Below are experts of layer 9 (counted from 0) of a mixture-of-experts language model. Rows are named router (the router's row for the expert), up (a neuron's input weights, with its number) and show model dimensions 0-255. Each number is 128 + 24 x the weight over its row's rms, rounded and kept within 0 to 255. Numbers have three digits each.
Before each expert's rows: "gets" lists some tokens that make up at least twice as much of what it gets as of all text. This comes from a sample of Wikipedia text that the model never trained on. Tokens count by the router's weight.

# expert 10
gets: " |", "|", ";", ");", " /", " ="
router:126166153141158134147146158126091135097138148116091134138097132113081143133166133095137157139126124126160129135111096137078074134161118167145085139133111149106121135163114120126104131135114176117142135101113129113116115141140149073132097116156146119097108121136159145164144118128105131128130113136084105122161137132146096097152129162095119186148120130120141147144113084162116088101157131081122094124151166122110106129115141120144151139100131118096124111144106141134111128154110199123143146130128107101151143120121128122145143131132084088095098162105178127097097116117094137110176142105153123138111114103094131097148158148115095141153139119171113116186116126179149110156062137151115144130138162156120133100149118118096169126160106169118165126140151093122176125124187125
up0:162124100093155098164132126116131108135129137107157126177090108171133108139177095145133138138146142134115146151094086089124111107102132127171096154140150144102146131136102162125131127170118095103145164127140107095168118146092143106134126128160114135094108129145104158148104144113160163144099146105154120117133139116122129134105119106082131152105111133100110167118104109118138160135149128141157131125103099124087136142140101094160079153138093122128102141122107150156144175092155133157182136157126164117136170107174136123116064149144185117159160078137112087133149163142141144143119112185100151126128073120108131142112127126178145168131137116091121101096124106114130119131125117121082115159156112154161112126139109117106171118102141084155128086133112099110103121137142140

# expert 19
gets: ",", " was", " is", " and", " that", " were"
router:130150142068092086129121126085141139131128142117106138128109176126129156152135111097143123119110109121155127147138135112170159110159185130129156132135121105118120080083132100157089105095092093137134146138134148112087132091130155113151143199117156104141140133124151111127139123122151149137125076135107131115156150141135127140151156161153116080102111111116158131149107104156124154200116121134122172142140106137138168141104159140129122109092110120115142168120174144143127163143121185179135094124111117113116126121105128139111108104132090113131092123152127136159153125126079165122106112100108136105121121111153162089124069143109127113099133157134147112150151092078092136117150146089145140134112146171149107087138142157127115109111159143138160119126095129081087112128178134
up0:125099097073125113154108142144082123109117149117091140141099124155149182143111102128121095140116149158138106127145119116143107121157170145133119130115140162085122141168138120153141157136125166114156084170134135102119118161150099120131127136137130097101161109150141123112102095082142139096173115108134100106166116113131100121116080094123144168161102126117109137169139138089158116096151112138145077164116150140120074033094107166163134123115143151112158097115141124165112139116122141145124128165120133132129142102124123170079137097108109115134123149113162128117149094138155175126122130142123105162158117128131133138157153143129108139112138117151095122104175109122107144097144147150112101133140098124138127158141097154130097155135092138148159158091168159098122112153126191

# expert 23
gets: ")", "a", "\"", "in", "ina", "ia"
router:120102122143156143166122134136112118094114108163106148131116085145109130125145132150165135164093088109153139122161154090105148120129075131071164114117145110161097129116151151129130134152139123164173147076128149144123079092150098143143138139141171087124084133159167140102152088113121149078140112108155130090099131107136111136163127089122111126133138117102162116132131117170125101104117108121111118113111137182145110148120108083127101112114134132111138131129107174159101140123145087083124180108107149148147171160117110149120124112144105160158152157121127172110142158169138161084139170120146135136171126113119139153107122128144125119173139155093144138128128118134152073104150080071111126106115108182127131122131127109138161150119123177142094127135147139146125107107110105
up0:130154143126155127109132156142111110122128133102122132163107116118116120144137175111135140121163129125135142150156143088141112109130117087112101137147137137079126141153123141117141098121134136101104159149143146145137089137162067170152126139103133101114110179116108128108143088119107118142175160140109122108146139125127128105103176122107144165161123109132111148115135161108125155120108124156102162092121119164096175088136116100082106093134187118107145132126139155132118124169108110126182129099125139136120118133102132144112141155154082127099081158154135157152139155115117116135099134171118145190139139165126088100132118177183144137162085143155142119155137055134136092139131149112126128108075096155161103119102167183131127107129127105114074145113146104125124111108090118

# expert 12
gets: "s", " S", "S", " s", "os", " M"
router:118118113098095157072125163158128130143136135107124121134181116143160145139151128121145105136140137104094149115120167091073127151176168130160181143120170145091119144116129105122116113108168152103151151157159171079168095125078113094121104108130149154119122120123135145128124170127079129137091115131171137159116112126097099135161074138117159129137101120131122105098128146099124124192131070128191115142139158140129093137090168085136107145128113130122164126097104118135124159132117120131120172154140132096137110157133112140095144113126176159109148115133088123130097085148148104127130108167137136139139087095113132116091143125130137155154162137138133130098141146099149120119119103141109171120129122103151114156096103108138125134135091114109166112092132104162133096107119110
up0:107154089126123114180106126152157126132110131116076090104164138183146119156113122110158173100105115102127136093140152120140148154157112133141073143173098109109150099134145112122109087137161103155122127120133145135121111127095106126122053152130114162142163130179130098100169132177093180106120138141091134163092091095120165131135107133110136160155139107141127154136120058116141144128123116118169100122132126118112131132125159147144152160159112125098130101111166134124131183127082112123102124134090110152093109137132093196128115114124115193118142110146119110117132165117133117128102101156127137125144104116127137180112136128108096146118152136110133149152134144118127103137085122123114177122120113190144152118118080145141144152113109119129133108112117113142151133104158115

# expert 0
gets: "1", "0", "9", "2", "8", "7"
router:123111135105124136114104128120116130159136116142095123134098122139166132113084101103169176122167146125122189120113091116119106103104105154151097120193121130145142136108108111133076114116101136144104128136117187153118120111094124146132122146137121101118159134074116105136127104121084153142166108100126125107108103151119123141112096094145122114144100103122141123105153136124110115107152099109152168121122104126106153101200154152152107128163128170162124119161191120110141185122115106170125128142145159114148096122123152133145142107165169162102135130150138059157135136156146126161107151107136116122113136130139176114138153164147139159063144123135129116120101099114117097090126132128124134083133122176127125130121124174141131114121123101106200129113146102098127171103129141
up0:103127117060158139120145084098088138137093120093154093171148117132165108128172129131133172138147107189106158143131130181157119138146144099107119103154184097122121146134113138094084140123138087071134128132111132128082109122166115139122140137138135133150099079088115155119127138118053155145138096139119125157119108136179146160114126131155147130116081123151154119136114125073160107109159110116166140113147137124118102107119155153127122147120175141110152104132134148112152117119126138103134149149143145134111138104126122106160144127118145155110142131129116110172128130122127138176141132141138129137143144083121083121132103107101112088096105167150140132137169124121127121127105135075183152113123103113119131162103130111108127161170140127111146137103063139149095122088152098

# expert 27
gets: " T", " M", " B", " W", " K", " F"
router:133118121148116113100126109145113103179134138153156142127173131140146117132115118157110103142129097158133129079149126110138141164087125122124075140130129156145150111164176174129118115156159187123111143128152139152112124072154119143121119132133097073117165130114132121141121106106150112113119155127175110118095130173142154103111117137117203166124122117160108113108096150136152102150149107142164109141118145130137094098141091151107122159117126145109135153124091145148133116149135103113154088157116143125115091155108116157130128128116112131146109117180132119065124081135111092122138152120138078099170146110120139170170104129098149128142117132151148122103103155078147091103182119105150155117105093125126140094073167124079118122141151147110152101117166087143151127134139131
up0:114132123148087089138150114071108164123093127148112140082101154107124136170146159149112127160110093098140134142088162169148142114179136116159140103099133121120128136127166099084134154114144149122117111147093118135124128122151115112109098152156172120119130163128112165133137146136136137115111099154118150164150118112133165115072143098104121105127180129177111131111106102128132144136078143117134121115137141118139119120132156122150150188136143135160106147131105181148122106094150104155152147122137137132097095157141108092149119115098105165116098119150106088106137119091098131141107160156151136141117173136092127140191113098138148128128081092173123121108148158113107158133181145095131120125086101157154138096134150141122132084143078133134170117117142146158141123087094109

# expert 13
gets: "\n", ".", "==", ",", " ==", "==="
router:111130121130143175137094165143119121133132146108137079102074126122137118117091106140105139142175109136155099155171115166116137141143095092115140133126118147171155116100113146106133123103107094115132126082113112105125087089143133149107132156102161078111146126158131136126118150151172103151124101149096123171143158115108149110107097120127142135115123117120181079147120169156090116139133107113091140146168113164132133162128133166130145080122156111141100099151121146115162095123081167143141154150108130154067147110125128159149117153116134124163122111147115111106105158112136102138122140157162133128152137152088112147133141143142143133116132168186142147119178138114143129120145148184143137097132101117098086116126109166101142125125091154065120191124131113085141126109118130
up1:135093151131127076115144122126122115087177139137095140107167129077123169145141114100071167093118088115105101138143124167134107154189113092163122162152132138141111116136108148121088134136174137126124139135142134112140116123126085161105139158124148151136133090137142143116062126165125161162086152148143150150169119104141115120137147116156111116142191110170154105076135145136118124089099105134123121145173166114183124143132134127144096135149124109116109128123141172140065086120103139112103089128154118151111100161101124115129078097105062127144128107129135127138153120150174109104099124133139153113128112155159117113177126118123154127115117141112137135101116111131143122108139117124107126117137148077114176134144085136115155109100137143119104137142144123092141116164152129

# expert 30
gets: " the", " of", " in", " for", " The", " at"
router:147102114153127151121090105136145154132101134155109115148149104146118124135095130176124158141156124106131141115106098191148101150128103102091149145136141166119126099160182139167101131159126158079117180129132128122095148138125176146164145112152136141163128122114144141117132108111115176102132144165092140161162085101123136138145146101106130129157123119151101126156131144124122159114084145090115171165105143093119137136145123141110099122138146142084147140137159091144112141127100061148155144136117077125139129175120107151072134121139113173141106107089137112144082094101127152141113139126119125140119125105078132119130088096093111141120120092129131151153120122098099102151138140114107114133151175084129137099119134140159121106144080105091089157160166154107127130164155138
up0:163154191183134123113107099135129134172142154118104122158121076154124123093117138103157153137119120075072159101106137117127087166122059159133101108128168096167101135111160163151152124137132146145104132137105141155089089106103066163104098141167126139087144109128127149130116135132154120124133110129123150135169159150157140117143120126150125139132138148159123127123079128130139116123150139085129115138080109122096118143153145128137145134115124123116108151113119121122161147090147113147095159125131105136142122168129081119155166132115159137123119161191099121107115149127118143062177141155105122078159091145104144141141120123108099155139173092149161107154125132106111132128112125090122125140128103155132122097114141127132132114063123171110161129125123096119129112136148124

# expert 22
gets: ":", ".", "–", ",", " |", " –"
router:109139103113114132121165098122135149107143112103156148092107120127138102127097143131146128122132146108096126109120168105123079160136103118136092152145071134130120132107114198124157119112141150147100101139110118146124139114127185137166170138143111142118129120124131082128134100113101078116156169159155155127099107130157117148136194096175102124105124110168081149161147138116090130110118082151117118095162160108122116113130126103123125131164150129133146090110095090108157121147079160133133137106195121118116098140113119122101131149157104108144103105108125155139133131138110123145126115094101149135166193151123174128128122140143144098074120137099155121149158129110145155146168142074133135140077079120139101138138143174120119133127163103156143149137096138160131106106148145
up0:130124122144109141131132146125155155149110102147099077147122152094146138106110118135072134110176117145103107065128174148149144158094086155151117152132132160137140138118148104089155167152100145144145134121143112080153082165091089148094115162118129121092153116140154141142084099133141126152158121129161104130141152137124107097075131112108120087106118085115120129118135134111078118149133128147129131180087134118104149129146100131125135101117126102103135097111127125143125127141092131153136126177158121122113117153129166117155107127116134160075099118139118118137125103085131168162137153123094164154137157122130114131122085129116139130191152125100141129081123125120112188181101134193131086125153119152121162126118163150157130110148123109137157120107091138133140163158132105

# expert 11
gets: " P", "p", " p", "P", "ap", "ip"
router:133134124161141083081097120167110128089143094124147118100106108114137164140128088104106134116127120106126136156135105159153104107133122133122099102141162116168120176132121128191165127145127131129131141126132123118101137155118140141119122071094115130068123132139139128143155164098122104140138121153118157119156153125109140106126110159114127121112133136135124116105118148148121109128125141128141153111083150105145149151151125083157115162169111129133106114127109129124081126094093178119136119144170110138138167152107169097156158119127135124140167108160155115147111100119104148130139128168109149118103117123159135127138109133102147125166148095109132146085128106168198152100126094091131074106163160084090146104096113118130127126133175082141190178142117078130152117147068109
up0:133181136135168085098132163120130136154147115134105104107110089162120145128093156103159127140150121156135164146106141135119093141163130089157150146162148114158134115115117144105159132146096167129089129110101084168139114115169111137156091103121160054142121127093114165102148137158147155146099174121148081148138087142141130100149127147160152073122143165150161103148146125129103155154124148137128114141148108088103128125107118099124109141129106126139151101102151086197155144090123140124130136136114129141105090131091136103128075148158133106119113142131150117156088133116134146135092184117130102151102121132121143138116112108101130126164080157119125167117076092098149105130090154114075137140120150125149108144160136141105133116141141117123152138116103160111145132145088123

# expert 16
gets: "o", "i", " he", " He", "e", "u"
router:108081113129141149140153113114111148096086148127134114149126124162142157094128141111186154113130090122167122125094177145153140146167143131136120134123161130103107169111143112098159152094155136136097080113075146122169147130118115095130146139106068114114114135141110168153111136107140167116108059106137168168130137133139114112134081106099156153076116157131140103140116117107138099111128109131150088152163100127149150154160122133108108146135118134174131119112103148136094164155126105109116127134082119103126102109085133131147123139179120156104145152115144134103150135113156077111113136138141152144121096129117129104155107122153145109124115198131114105123131101143128158149102092110123113124145111151143145129149116199152142114139128096128099138089139154133079183167137127
up0:108117106109111120118127114115145155114146162147151097123135156115130069114119144127155120108116125153105140092106138186107106148121103094085157155136116121170081111181133108126132139179107133153123095141114151110122147144108190066098190086117128131148106164141152122169121128087149142160162122100148151114109121113100123132115132131119120188123117155125145126131140137133128137100115144100110098130124122141127116110155165157106156107118173125120124144138120147116139135132129144113108124155131132118138123121133109109090117144137189098096070168109126153129160129096130149095163084156122103136149168136105142126158109178143147140146105103112135095123143133094113139126126118091120121151119050153129158121145122121105130126095190128201137079097121136152111111131135122

# expert 18
gets: " (", " I", " A", "A", " U", "I"
router:145155099122138092157151114134122140119163124146164158114167122162164134114101150160109115126141130118136120139117113114103120170175175133071091140125130131150107145135124165099138107156113098129118102134155138096101157143178127085096093109137108148109108139129152128129125128098135185136152147093165110151123111092087124136123090123130113133128095128100114118102164125100081153109131175156073111126083109132093138150191117157110154123136081108136170102111123109144126085179120112106155130155131098104115132133128141102143143164090126133111135118128126118098105203153137145152161109156138099167129140139153147149136125094120129085130123099135160101151121164070142129124130120159084146128120119135174133147145104179130119119127108130158151101126119097133127169123133109
up0:162123161137108100124140113126121134109166113134133110131163142110148130141131126139134155132121145145143113143076114096111117171131155100120166126147115174136157098131111149133117135111097170106112102096139124116108159094137137068109093118104115147131188139133145114124141082165142102134160111087110119135154135117126175114129136093157127154105125126138161147112136129174166127102138065129081173123130124121093140101127100101157112144150174138160123103120119114153167143180132099132132152135150135199088128130098120112139124155109132101118101107098128120115100150161170113095160085130131134167114132126141114162113085131117132164114185128096127120126145116093085111110138135100135146134110110079139153173069153142156122134096157121136145160123121092141158081128124147

# expert 17
gets: "0", "t", " it", " It", "et", "ut"
router:107124140153051151141103113114117147131132104134134141094176156157090131183162149147087115115145147114113120167145109116108105127133128132167138099126109146113132091182124133116131118184165154159148132151100156114124126153130122148107166095109096137116102111088107126096111155139170132154105144157137121153125078151115136145104135139127173127130160146178084145121127152109154172142098087111135131100118139163161124124117131172111103141137086167171125105099120085092105120126174157093130151162122147152111086128108124153195113185125103142105157121109140118130101118137116136114095128139139111087119108144121147153166128131113130162116124151122145117114169073135097111092083112099114095128137133110153105122105147130122127114125096155130143105140142099130103141126135139
up0:135119141149111120169178138189174167086147123135137139136139147121099092114085129105131195166135110107115108110137139121138147126148132143117092147101075115107093120163124119136179146128144132135108128090176129100128138119159101163143129109144168155124094178111118115106099151112145156146145131132123138163125103131137096129111181134110143093116102090127113106125131130080137105153146125097095139099110121175106087088094142113167136142138170096092153110158147136114117107161116129129138177177115098115154133132139092118141107112148135127126159140094127077155131135104122146149099144127104147135071088119133113170091154130142127161122139142132115137168146117138135132132131114140123112135137119103071176115136177136132155114130137146129149165098147099125137084091146142

# expert 4
gets: "'", " h", " \"", " United", " H", " album"
router:133134128136140138114127124155119159114130110146116117135103158094131139100113106127098108122090113125146119136106155090052127160106173090130095082129097131111119126188123109186157138104132126109108144132172101077117129120164116152141121144140112136162059141128079120139119164155104117138118187160096110166112134132162128146116179145158156121122110143110177147131106119091127087105123107151121153108150112165141150136135111090127123134161119164110144149157152090119125111152119127107152095119040158128154152165137131107138169093136153101114136124148141138127086142123107101130100165104137149124136119113136138143101127099174144114133106118110112167138138158113105150121101081148146117142139125097147133160107133111122143148138131182112136117156116121112151122121088172
up0:169124148168146126083144149063103109117138128127130082084116159092131109134144122165123090127123150093128167111128150181086145103156124126124116119141116130116139074168122141167117139108085131124108172145137142159084132135147145149125135125132101148123128110111110094151136177164163142128114120088086135137128136137136137099163147125139123118107102122100162154137109117139086114129113129096153122149134135132142136084104126123125115133118151170096147145102128116134095140141147136086157138161100158104106149148184098137165141123148140109083137167146141105160123137096169180174069105125137183159087123082124165123136143137136090137131104096142068098136118148112089149134137126154109123168164131112134143121114119115099116112114120126147092110117093127103162149134121126

# expert 3
gets: ".", "-", " \"", "==", " (", "–"
router:103123136155078101126142078154153102118135147099133136151140139137126103121117123126147104135165162100098133137074152124154114087152167133119157128142179150090092131150152155115148157119147113092103124158149094137119137176118143137129116187128119139162136121149124130119149158137148095124154157137124135114118120134098126133176116126079111081105141154099133093162153088153146119137100148184127098142103093102071129113120152140151146092109145118137166128182114149141120133128143149118111101127149170108137156138129129083137071125112130098132136116136123110109108131123137110114133121132165128115100137125094107164153134151151113160101114121120125105126090090127082135140153148128113101145110114190148121116119126092160133154137111102187156093147148089073170165120086114
up1:142126100106153162138156156138087149136079104137140083141112108122097167173156158116103100089115121067159120153123117151153090148109133153128105138131144121178138205106106133153128140067080099123112115139123144079096120142149135141144142119098098132125158164146144163114108141112114095120172128163149130080122129092147149084122135105098147129122142138140081146148162140131119160155096178125132124106180113132148091149125126098139159138154129123127086135145141127128145154127125139156156163154139151120148142109160114128122096139123133128129140108112158122079100138108129134148115095089162111084166165171138111081134103128158113120117099131117129174145073139139125132143157135136110107117104124153137081096131129178092125133115121153095115131132130130128123089124135134

# expert 24
gets: "-", " first", " also", "|", " two", " one"
router:120124077111157120123147151140115083127132130113120131130115129150111130119085109132122162115119152143122112123103107138165163149102102143136111144105097084155154139096140098130131093135116148097117092141106154151108128142137116157087136132152120124151168106115141152122130193135129132143110099182084147140170108076114185116110138055130124109087136175115157148132105101140111140096157144140149127140097145177110153159092125138120136147122096099149118124083103132143157136138122157157143120094128142153165099152136126162083091099129159123093113152072121083158107139129133135118116146136122139104141079124153085152127124158145126118130103142160145121143147113116104156136121140112161079111135127195092150137142111100161162134134138097141156097160105145135122140143181111
up0:138131125095103139146123140083137093148161165142098099140124208106179157133152112102126181152156142130165106128115155106151119095095144116110095116150106132120100141136167146126118107087067148132112135147138109115109102126132151129168098117144139115132122110091120131131112126160169141119140142097144140103133130128145130156127115113130142077131104115111137125133149113126088149144174117125153151118140146127129128116115147122119107143118076094115128106118135127125114084095095161164159131108134097128118097127133094137089111171078153152143131109160166135107132124163136159122131121159114120144114105144171135171103122149129071148134134103123102152071149145109105138119132141130142101105056116192140091133142166153101101102112127158125117096144162182109168143155148112

# expert 1
gets: "2", "1", "3", "4", "5", "6"
router:151151141072133157160155155133133138141143113188155128146142111115116178164145105129125159081096094110111159135121149191096103101112131123104135109158148047134106132149115129142106123100126077099137097117103135113159137098148111160111133166135120111140147165094164116133125148133093149146137133130137113108152130115146111137091115132179142159135184146138114132128142120112126129115104166100123125089113149106166109156219137149144097121130105156141138145105120138127151115137085089107165154142103120112137168120119102142144141085162159145117141087120147113181137127131131150110153114093140105083136103161148133104135143121187095145129126089124114100130128131145142155135119121137090119109129124168115139166100143134134104130109119145114121112134129070130093123113164119
up1:112116126109099157127165126171166081116150137156119107121102109098122106110096132153152143103108152128154144151080150110159135147092101118160121146125157112103151105144127135120100105173114157139145150136154104121180102089125126065136106142140118093120150153120134117142108109121148163116143126150162159145095156102110122128135124138113138123084114132103150098135154139170147159161150140173140168106139145128157145140131161127128144155103150156191100150087166107173119126160130085165099111090087122129063159079150139137194122120122143133086092136146092113112126130141095131122107125146085124115113134172120106095131138096142141120121125127126120155128172121096159123119152132165105134143091126087157129131138132170156133137087148123123152120129142106103133080119122116

# expert 14
gets: " ", "\n", " \"", "|---|---|---|---", " Inf"
router:088130097144134143097120149119146122114112095104122101138158121107144112106108127129133133149088127178143128116146124138138084172145182141093099124143150128136158134150178074122140181144093126115151142111118128133106164144101144191134104112144122095122109116128114152119163118143114118126157115115143156178093135140131164086103140151103139092141147108122124130138121125157116145106077116163144110099133138149176145121178107121097159123143144136136170096102178124139145109100137109167140143106154139149153084122147149110132138141113165154151156119076121114110166083124126106128151101151134128168113190132107153141121079104151086106142126100107129106133099136145114094137118144133148101062158077144125116146106110154123142086136152125118166113103100083139128108133142157
up1:128113110120110127088104144110132133129152102136117142080131115123146126150138133131134160148123105101111118121142099119123117140116193130142078124124145110107127075113141183185116119139124113148128130067105103134127124118137131133092097118117106141124118109165188150115182147112212122164123090079164125138109145174071099133128151124135115128118149091109117153137150145154185136104100130097157127148122086106106086078126115136106144115118117126149143140170102115126134093112142137137094136136111118128095162155161122116136090113126126141134102144092119122146097124111171127103153145152115131151104120193168136179141130138165114144126136122128122167154111117074133071139119121133117116124112110149174130106113145116152113126130139157151154161105138117176144143085133134

# expert 6
gets: " by", "y", "el", "l", "il", "ly"
router:135142137141141108156146150114118146138122088102150127139137128111168044162145115142122089140139141149092119118116172159145141137106158109141156151146106129102123150145109158143147127104100141123102110121114102132134157101088122122144080084121110130133080116131129119124114129107116149124128146127118080152165177133155176085122109121075111125130137135127158153142157113137172084142136123077102129124122096130142151142155141161175159109131127112153160181172097113088102105085109120110166143149144170159124138121171109155095131158129109111087133055120107139142117136127130137103133151097143123130085158177152138129128132120117157140128130149126152123116106143099154161082082134151100118085135140121084141128148114102118127101092136149142115140094133172106121155160149132
up0:145123091175093133146109123096118175112099149096114124120166116144136121147132135145170127133145116138141151153119184168168106131164134086129161147126111144134131156141145110128161135152134162154125146139145092121107106150129120135098111138150095114164115130159099103109118067121104107123136145094112151144124164157091134114072074112147125134153121084138132187157190160148094097112124082092179134102116199154112173103142127133109120115096164148137163156139134139110095115140127165157120142103154110107115140145141114075127135178137132132120098141180122122126111111103084114141120088079139139152131071102113157148117131121151108119118110104137113126137115120119122135141142129117144158082091138109134130137140161120140118104110133138139139115086142152130152128165143133

# expert 29
gets: " on", " an", "n", "on", "en", " In"
router:151133141143169155145149104130095125155142116113111133128132118131138140135134120144062153169129123138117134169143114121112133155107101155157169149126119160182122115102136143138076155116068153158142087112143086155105134142092099115129088155115110101140156132152106143148081133139137158118135186103095106082130103096140097153160116109124087100134137148174109117159128103084116107167105106098153135141138148160133102132126108138111128149121149121098094111126119125078116172129161127071152125180120150143125116152135148115146152136116119115108139183120115098172127149123145127134115104122115110145110154124128050129128102122141132138111135132147120184127093162150153111115114108141104071148096110159159133122130134152134123097103098111113140167127136133189158140129118155
up0:114113174140084170165146123086100114161113122165133145125122101165147166158125163148123111147162144138100129160119177108122114109123115158080154117154144094106081099111137126147131134117095148169116137117128109137105127166155150149186166147116179163139151142116119155091130146095161085134143135078148109096096115109028125134095107153100122101134135082122116110110114074143152116151094133121123136123153124110125110065125127146099117122123119136150141115110134190093136135155138141125132125146126148100089086097125120115138118109119160101089105156129133107113118112146138122133129149147175117113122146157137123138134100116145147140139154149147112150120131156118142138175144113141148095139118127124148147105087121112135106119121104140142125138137178170148095138085156148

# expert 5
gets: "r", "b", " b", " R", " r", " D"
router:146122143131142149186132105120102108149127097127128105115136144161081133170100077132134085113110147122083114114168124130141161118190129126099073147159114149150121141134148096072164089114149147120121110117136132113117113124132107141102102103089161131134117149135113140098147139147121148166128100128112135111110138136110092175124151154110122141136110132155096157112109116208124122106168137152135105109161064096166144144102122139170154117101148154114164137128128098095113127161162114133136095146130128103130126134115114174122137092192112123119145134131074104139162084130098107146170137112091156091115107125086137158086113122169097128127121125119105163101102128144122103177167144134142161117139122111134126151165150134113142115121150143124135139130107118136151124159101160
up0:126086138100077153174149146099136143090107134130144158108116150107097125162131124131125142123134162114127126129158178132144112132126155124137097125107126147142104129113158116103094157115101120125098125124139079126139129183107137184150092159120169109152096122116098134107174159132098116103145139140141118151135114162083132121133162150118110134112121114115136097116155154115170163133173099145124179078167100102096176150144113116129148099104089191138102156140124099115101133160127121111105103134108107108139134132141176118113125119171121091142149125173139131139148153133067143094098102103107147111134140108120108064083110122147133125150153098122083125140117143129100120163107123157151097079097104139128135124131149133089162159094155115116086148154118158134139123111134127

# expert 28
gets: " and", " to", " as", " with", " or", " m"
router:104141096140136152131121169172137096129136130156101100157104118097102164163109167140119109059122150103145122111120153123105162130132141118132123102161149156085102106105115115117128140119060122125121147156153106102129104125106158183141147116097149112144154150140130119141125138138149133083115088106140104109140139110109126117152164123121107097115088167138124110127113101110144165149178156128123149068129127124159119129144144105149107132112147134122151115096132138111130137090146133133141131106138095124164106072108154111098150124160099102087136124147074114188154090105104133110144140164145142165123151152116133196087085142116145131147125129126099079170153176118109128120072128127149107153132148097153122119136093113141116146110109093165120116097155112132133109164149105
up0:146082168081148110130136046085155144139076110158145103107131128116124144099116090117127088118091123150088117165135175151163130107127106117116141121138110134089118117138106097064099079151138160125137159123105121148118166106094145139178096117133131106143141130137117160165142150128162160136146161133119138135105102145111108103129132158101120157075177158136108141102141115147136124125133156111126119149129151106105180108170147119133110124139106144118115121127118136142123087119140102090153149183140142084133132160086128131178104118121138153091129150159161120122124112111105114147145139146143156160116174175132138125137129125125144132157132134134144111114133097125132113115178072100142099119128135124088120111067152128145095138155128133132116155154131116101162122184119130

# expert 2
gets: "er", "ers", "%", "or", "ors", " her"
router:156141130140090118162148119109171167115131138158116165124103151117134119108163186129135104110143103166087123101127203158133149113096145160123110125098185096144118127124109069104129140122127097121088107103134101136121114089115123095098121132143123124141130160118109138115108103100097110147138114120135117105168134138110111129140119114137110157106150118096119100141178113163098182100111158130099112147188120113123133091116130167156132125099124110186103140125176122146137160134090150130097132126116170184134108126135110151116119102081159096161112116124123136094169130141097139152157112161137173109111102091113103111152156098139118086107119106106141135072120155163155129153147133156120148162103160120148114148136099117139120141139096110120110106140110148132163142148127091
up0:139115139118173110176112131136161184136116137170083136153115084146111137101120129142139101092147122138126156067089152142142104133125105097088147092137119143133139171150127161153094165147114177190067189116098128117122093118062117106100152127135137141146138175146123088123117120099109112169148106132111097116108110116129195161142116141119162138152111115141106124148106096152111149102141141120143116139168114134141165123117139130086155132151124160148112141167149162104142159149138148109143120130102096094143140104119107151135086083133146128114164153115119114123120115117110171107080157130152134106085118109138109147112136146118162132117171101103126172124116162098099136146128123125113149108163106147137134124118128153152146151088096148132120122115122105116128142139097126

# expert 21
gets: " a", "ic", "ed", "ical", " this", "ian"
router:108110143132167121150106118098108111133083156155062157142126109080147133119115132094170165144146133113113114112166137131152137116085120116122071166109146112133127128118115123138131109125123111161140190159109095115136161150156090106101123123121135140129153149138103113107131132130152160166125154119073133154117089133171100119089169122113102070163104130118142157140140098117129151158108118129135171099133149149128158104122108096132159111125136130094136153174166154105139142124114104162084121119105107119126126133158140062165074132131178116148108113152148156145098139152161097100101130130116118142115134145108124132053171170112158117116132139151157128143104116116110114150099132154097103133091135115161146128141162114145168162159142116126101127121126162118157144132133128
up0:153138153153190169098117157126078156077119145126107136131131112127129162110093127132093128109120162133139119124114152121113119136140112144157131124126105113133113141124126094115153163116145102122145192108131103125107187125137153160143107116099090129118135112099165171114121126160135158113107154165160137127140132129157115126119100117133123173132151144106092105172143143174095111107150115099169131101163138133107164090164101154124133105120165089077138142167164139151115129154131137104161163099140120115120126107124122120135102133087128096138119125135116084124116105163102117089123084099110145145110145063155084143147141148113145122107152142144140122072105139087114140108118113180116088113136116141104154144112142138117178138158126094133166109134203108125136109156126114